Weights of a small mixture-of-experts language model, trained from scratch on English Wikipedia.
Size: width 320, 78.6M parameters.
Experts: 80 SwiGLU neurons an expert, a shared expert of 128 neurons.
Below are experts of layer 5 (counted from 0) of a mixture-of-experts language model. Rows are named router (the router's row for the expert) and show model dimensions 160-319. Each number is 200 + 40 x the weight over its row's rms, rounded and kept within 0 to 999.
After each expert's rows: "gets" lists some tokens that make up at least twice as much of what it gets as of all text. This comes from a sample of Wikipedia text that the model never trained on. Tokens count by the router's weight.

# expert 84
router,198,202,159,131,239,109,231,273,235,281,184,126,250,171,185,189,241,248,193,159,158,134,204,245,247,154,215,163,201,142,227,228,150,174,175,192,174,278,230,127,216,197,181,155,260,255,180,235,175,234,168,229,159,200,233,145,181,194,173,190,202,224,244,197,168,226,238,253,138,182,201,201,195,149,177,237,236,193,89,256,192,249,167,214,179,249,183,224,183,223,229,177,227,133,164,172,152,234,211,183,279,157,244,253,256,173,170,125,173,175,173,213,188,242,236,188,225,245,176,184,220,176,239,222,189,178,137,223,178,211,133,145,162,246,182,242,233,254,214,254,216,188,209,128,152,162,221,246,256,240,254,141,155,159,203,138,134,149,168,150
gets: "-", " |", "|", ":", ",", "="

# expert 29
router,215,267,176,177,202,157,196,227,240,221,144,132,239,187,221,174,202,220,305,149,185,154,155,260,211,126,175,179,121,136,198,266,140,211,221,245,195,232,259,227,166,235,264,238,219,263,184,258,146,227,165,252,128,225,246,172,170,181,164,200,184,242,220,177,176,190,210,234,165,243,230,198,208,150,223,237,237,163,162,218,246,264,218,176,137,227,163,224,182,235,176,242,188,173,176,192,186,248,218,129,180,132,237,231,295,160,165,167,167,205,207,166,210,278,248,174,230,207,117,193,187,232,243,235,191,134,157,208,184,178,161,223,272,233,94,205,220,275,175,225,256,198,214,146,148,209,254,176,265,195,231,177,182,241,200,235,153,195,199,142
gets: " was", " is", " were", " as", " be", " are"

# expert 7
router,153,174,140,195,195,130,254,261,237,207,244,47,173,236,196,168,221,266,269,161,171,157,197,275,232,182,213,167,158,211,213,245,135,209,203,221,231,223,254,180,139,189,124,192,215,244,188,221,160,227,189,169,189,206,267,174,201,201,179,231,160,189,238,130,172,223,254,223,152,199,222,200,177,159,185,209,182,174,186,180,209,257,176,231,149,223,177,263,247,231,220,223,196,162,141,147,178,202,219,182,253,168,211,198,182,197,127,186,171,189,155,244,191,227,184,132,245,192,172,200,228,219,205,223,156,169,129,200,188,144,168,157,185,236,195,200,245,235,165,250,196,198,221,227,185,184,178,212,266,218,253,109,171,204,118,168,170,203,241,182
gets: "6", " (", "7", "9", "4", "5"

# expert 75
router,208,235,190,188,223,140,193,202,269,182,195,95,278,207,241,154,189,221,259,182,212,130,146,244,163,154,234,160,175,181,128,213,169,222,161,203,199,213,250,139,165,181,173,167,238,234,196,231,162,226,170,216,190,276,216,166,129,230,177,202,211,250,234,188,186,258,237,201,137,190,254,298,248,165,224,247,246,187,149,221,231,197,178,248,122,233,231,288,199,211,233,198,235,251,179,127,198,267,240,164,291,176,204,207,258,203,153,170,198,157,169,230,187,197,227,197,250,211,153,234,163,199,206,161,143,132,186,176,200,198,145,184,171,255,121,224,218,300,186,262,184,213,160,239,142,187,237,226,274,187,230,138,229,165,146,173,143,213,162,190
gets: " a", " as", " was", ",", "1", "),"

# expert 86
router,156,236,188,176,208,184,247,177,226,189,180,68,248,165,170,178,227,241,218,210,166,184,124,258,200,171,191,121,193,200,168,206,121,223,197,192,187,226,211,168,204,244,132,179,219,226,165,195,156,220,124,228,167,212,251,174,188,179,149,138,179,232,184,134,231,208,220,191,161,201,257,232,206,183,193,270,201,172,167,254,172,195,165,193,183,208,189,247,235,246,238,200,172,187,173,177,197,190,214,214,238,129,218,231,264,141,163,121,212,210,186,286,172,220,236,134,218,198,158,165,222,164,173,252,152,209,136,180,211,134,177,226,177,254,89,244,225,274,205,203,218,188,203,174,153,146,239,252,275,207,193,190,166,200,197,206,163,161,193,236
gets: "1", "3", "2", "5", "4", "6"

# expert 60
router,218,228,167,205,256,161,222,233,191,168,168,89,219,180,183,202,153,232,257,165,154,159,161,238,213,154,220,189,178,151,196,186,115,221,200,173,140,190,249,150,207,250,170,203,207,220,182,213,139,180,208,214,168,189,217,128,166,164,171,161,200,194,221,199,177,206,227,233,201,200,219,264,193,158,206,239,196,193,120,262,142,187,203,238,219,282,182,280,213,228,228,225,199,146,191,148,197,217,258,135,258,144,179,258,225,176,163,173,129,192,213,222,177,230,228,149,211,181,172,175,224,201,263,259,231,159,112,254,238,159,135,201,177,257,78,231,245,202,221,215,218,230,234,211,181,251,251,303,313,173,240,150,220,193,161,203,119,211,176,212
gets: "0", "5", "7", "8", "4", "6"

# expert 28
router,162,236,100,168,250,150,257,217,184,257,179,128,255,192,170,188,217,265,240,168,173,200,173,217,205,154,246,161,219,189,177,229,166,180,194,224,188,193,242,140,185,232,224,190,232,229,177,248,142,227,134,237,185,233,215,151,127,184,182,209,215,265,272,208,164,204,243,259,154,198,233,225,213,154,230,248,187,204,104,235,172,191,139,235,167,242,215,241,197,232,228,198,228,153,188,181,180,230,194,172,229,96,221,226,216,147,145,128,130,194,169,224,175,261,172,137,200,248,184,194,227,177,269,220,174,187,192,218,157,175,193,151,210,223,133,229,210,263,196,217,224,198,226,178,119,166,234,188,273,196,202,175,128,178,149,194,181,172,159,129
gets: " the", ",", " with", " and", " a", " of"

# expert 26
router,181,258,111,166,214,138,212,265,220,179,148,124,243,200,199,191,218,200,253,193,167,169,156,236,240,153,184,124,187,207,228,220,122,173,182,209,194,243,263,174,151,262,155,174,219,216,173,269,133,259,180,208,184,238,242,204,210,153,199,234,189,198,264,134,148,216,260,208,148,218,225,208,219,241,238,230,243,218,163,233,165,245,197,160,217,228,229,202,185,227,219,207,232,157,84,131,168,235,218,172,226,184,251,247,175,146,178,223,100,170,156,263,193,226,224,126,207,175,176,221,225,178,237,214,175,197,161,235,144,203,182,148,174,278,120,197,251,243,238,255,273,238,181,183,236,166,213,209,310,226,234,131,157,187,127,134,162,142,161,145
gets: " |", "|", ";", " /", ":", " -"

# expert 80
router,206,217,185,193,244,183,255,200,210,185,198,67,220,227,165,134,195,269,200,206,199,183,142,219,227,164,222,174,176,194,237,223,189,204,170,239,149,206,253,174,192,181,140,164,204,229,198,215,121,252,188,213,121,224,217,169,223,158,181,214,175,199,195,186,168,187,230,280,136,240,276,242,197,146,200,231,194,154,150,231,145,233,198,176,153,225,235,235,240,227,276,206,248,224,175,166,163,207,204,180,222,174,217,254,231,219,151,140,152,202,191,249,144,258,211,150,251,215,183,230,257,239,196,220,235,201,176,216,209,174,217,177,185,313,126,271,238,246,206,254,181,206,224,174,155,177,213,218,225,171,308,173,180,211,165,202,120,174,196,140
gets: "0", "1", "3", "4", "5", "7"

# expert 2
router,163,236,116,187,173,138,251,262,274,169,199,117,214,145,166,228,192,265,175,180,131,186,170,253,215,169,171,105,144,218,236,233,189,227,219,216,184,173,270,177,179,221,219,196,205,255,168,246,109,202,117,204,198,252,234,150,172,204,156,190,145,231,219,174,196,252,201,284,169,212,279,210,181,194,202,229,117,208,136,233,178,268,184,178,203,245,186,193,147,229,199,232,208,241,170,167,197,239,238,143,198,179,218,245,215,159,180,193,110,197,181,253,199,216,175,155,267,217,170,260,234,193,273,240,193,173,176,227,197,187,150,219,185,228,152,279,237,195,213,233,208,220,172,127,119,213,236,242,273,128,189,172,224,184,182,176,225,196,161,154
gets: "0", "1", "2", "6", "5", " $"

# expert 6
router,189,161,134,164,255,134,292,252,213,237,175,108,166,171,148,227,237,283,262,179,125,145,147,188,212,190,219,161,136,220,251,228,123,180,232,204,205,245,222,147,189,216,201,184,192,195,228,182,178,211,216,220,206,235,188,186,193,199,170,211,118,232,229,192,190,230,251,219,186,165,192,217,252,165,187,253,147,178,144,214,225,212,143,253,206,280,197,160,231,205,232,226,179,162,181,213,162,258,186,178,248,173,250,223,220,144,164,196,165,193,143,235,190,257,226,170,220,243,190,149,216,161,222,192,202,194,190,153,172,165,164,215,160,244,171,196,194,250,168,219,224,175,248,172,159,153,189,257,271,159,196,197,208,190,183,142,129,207,185,142
gets: "1", "ร", "ง"

# expert 46
router,183,299,169,201,250,185,260,221,258,216,167,61,237,201,166,222,174,253,237,119,198,168,155,236,234,118,226,160,210,139,212,257,184,215,198,118,171,156,251,163,143,193,163,191,229,257,211,208,163,180,171,245,120,217,223,199,150,207,154,213,225,219,218,196,175,191,209,257,178,248,228,203,218,170,185,237,221,157,158,197,229,175,111,198,198,182,157,274,206,169,199,193,187,196,148,178,143,225,243,217,243,192,235,200,191,204,202,155,124,221,161,206,144,254,207,173,189,162,164,179,167,219,259,190,202,140,94,227,172,178,202,238,190,250,199,256,195,196,208,187,272,240,252,182,152,224,223,233,258,204,218,162,220,198,234,146,113,197,216,148
gets: "9", " Best", " La", "7", "8", " Bl"

# expert 76
router,216,218,114,169,232,148,192,245,232,209,182,115,234,171,215,191,237,214,232,171,183,180,157,220,246,233,253,143,150,164,200,210,139,231,197,180,144,212,219,171,149,188,206,189,195,234,163,211,148,226,156,223,156,194,218,139,197,170,204,206,176,266,241,169,160,216,264,221,188,229,275,210,236,188,208,224,217,175,202,228,185,240,168,247,217,245,215,230,189,200,229,197,236,172,142,131,164,273,276,177,216,161,265,259,168,144,166,133,203,185,203,265,145,205,252,196,244,192,163,156,210,216,208,191,190,173,144,250,202,197,131,186,204,292,58,214,251,256,209,189,221,192,222,124,176,188,229,199,246,200,225,121,174,151,203,135,129,174,161,158
gets: " |", "|", ";", " —;", " /", "};"

# expert 18
router,148,235,169,128,231,128,223,182,255,216,214,83,208,220,111,227,241,207,228,177,142,218,175,251,247,197,216,138,161,174,163,248,177,223,164,208,193,169,241,161,174,233,169,213,216,249,212,237,154,244,188,245,176,196,258,163,193,189,172,207,183,234,231,202,170,218,125,246,140,272,241,255,190,176,185,222,215,253,217,191,129,239,169,258,250,208,239,284,206,135,238,184,212,233,212,182,150,256,237,216,230,185,248,208,206,180,155,183,175,186,194,218,188,239,200,129,250,146,191,160,224,160,249,223,123,207,84,229,245,170,182,202,178,218,114,197,203,182,170,249,202,154,279,153,214,169,184,220,298,185,314,186,157,184,162,102,189,158,188,167
gets: "0", "5", "4", "6", "th", "8"

# expert 66
router,199,217,130,156,202,143,201,209,208,202,116,91,251,203,203,201,200,225,236,189,131,202,210,211,219,167,211,152,162,187,227,257,158,198,196,235,221,196,277,121,184,190,164,171,251,259,216,309,91,212,144,163,171,218,219,188,167,182,192,218,190,253,256,204,197,219,233,192,137,249,275,254,199,187,247,263,174,225,192,228,198,259,197,193,169,200,210,255,170,216,199,212,232,152,172,164,163,207,188,133,196,192,226,233,234,188,168,164,133,160,185,269,189,211,222,161,224,198,148,200,214,145,226,198,173,197,134,180,181,134,179,177,156,254,120,219,238,213,193,258,212,212,175,197,175,190,196,217,267,176,261,165,181,208,162,164,206,186,171,136
gets: ")", " ", "3", "4", "0", "5"

# expert 58
router,171,224,101,198,221,126,240,285,201,164,165,96,217,187,203,150,246,292,217,145,139,163,136,218,264,225,206,153,153,151,216,227,150,189,199,179,145,249,254,155,183,200,138,201,199,249,141,221,117,201,136,216,153,191,232,158,162,193,140,182,158,253,296,192,231,206,200,255,190,226,224,222,238,148,203,194,209,188,218,233,198,228,177,249,158,198,164,192,168,209,239,258,228,207,184,217,138,238,254,185,210,148,210,286,200,190,206,208,166,209,183,266,119,223,209,130,251,256,161,174,206,164,214,205,143,193,124,189,181,195,176,189,142,196,118,209,203,240,229,250,256,212,233,198,159,223,255,230,264,244,212,156,179,185,156,173,165,167,163,184
gets: ".", " |", "|", "-", ").", " -"

# expert 12
router,149,198,166,186,210,158,253,208,267,201,173,75,191,204,191,230,184,229,210,167,176,166,140,227,186,178,209,131,108,157,225,225,137,185,148,176,191,198,230,149,199,240,137,138,217,247,229,180,161,224,160,214,136,189,187,156,228,201,114,210,189,187,197,227,154,220,188,238,186,231,276,201,192,125,176,212,222,241,182,182,190,210,193,206,157,251,216,232,198,225,216,207,196,117,194,171,138,243,248,185,214,239,243,294,198,185,109,202,185,147,151,238,181,237,233,123,220,199,164,226,210,213,191,184,204,179,201,187,203,140,139,195,210,251,121,212,258,251,230,251,244,253,195,182,148,176,207,231,269,187,238,143,237,180,164,141,164,197,159,200
gets: "0", "3", " —", "4", "8", "7"

# expert 17
router,189,232,111,185,205,178,233,264,255,147,178,48,235,210,133,161,234,192,212,148,218,203,197,221,187,178,225,117,154,136,228,161,154,169,167,196,190,204,196,147,155,224,142,154,204,267,251,199,187,177,159,167,183,207,225,140,155,167,185,189,187,212,259,180,179,234,216,189,194,184,262,280,199,206,248,267,234,169,138,142,191,207,174,198,174,244,151,260,194,181,233,216,246,190,212,151,167,240,243,160,219,188,213,216,169,185,138,138,212,217,144,188,197,248,172,153,193,221,161,256,229,205,219,199,193,177,128,240,184,169,213,196,160,210,84,192,249,291,268,233,227,223,226,159,181,204,240,234,241,205,214,162,239,138,195,193,203,224,120,159
gets: " =\n\n", " (", " ", " List", " Born", "Personal"

# expert 33
router,173,257,122,185,225,183,216,263,266,194,154,81,203,125,210,197,204,252,261,179,157,171,155,240,244,176,226,157,196,228,223,240,144,164,146,181,148,199,268,182,185,243,175,202,217,221,202,272,171,204,192,216,166,213,237,145,215,210,163,231,212,232,209,194,129,168,262,216,186,249,171,235,199,181,227,229,223,173,138,242,156,238,166,258,195,200,214,194,213,192,203,236,231,186,193,182,197,269,156,188,213,145,175,232,235,190,157,205,174,208,179,228,142,216,222,153,212,239,171,182,207,213,263,260,208,175,182,253,165,157,183,207,139,234,135,255,217,213,254,212,187,225,282,216,150,133,205,267,276,222,308,167,190,211,162,136,165,146,254,187
gets: " d", " D", " p", "i", "h", "-"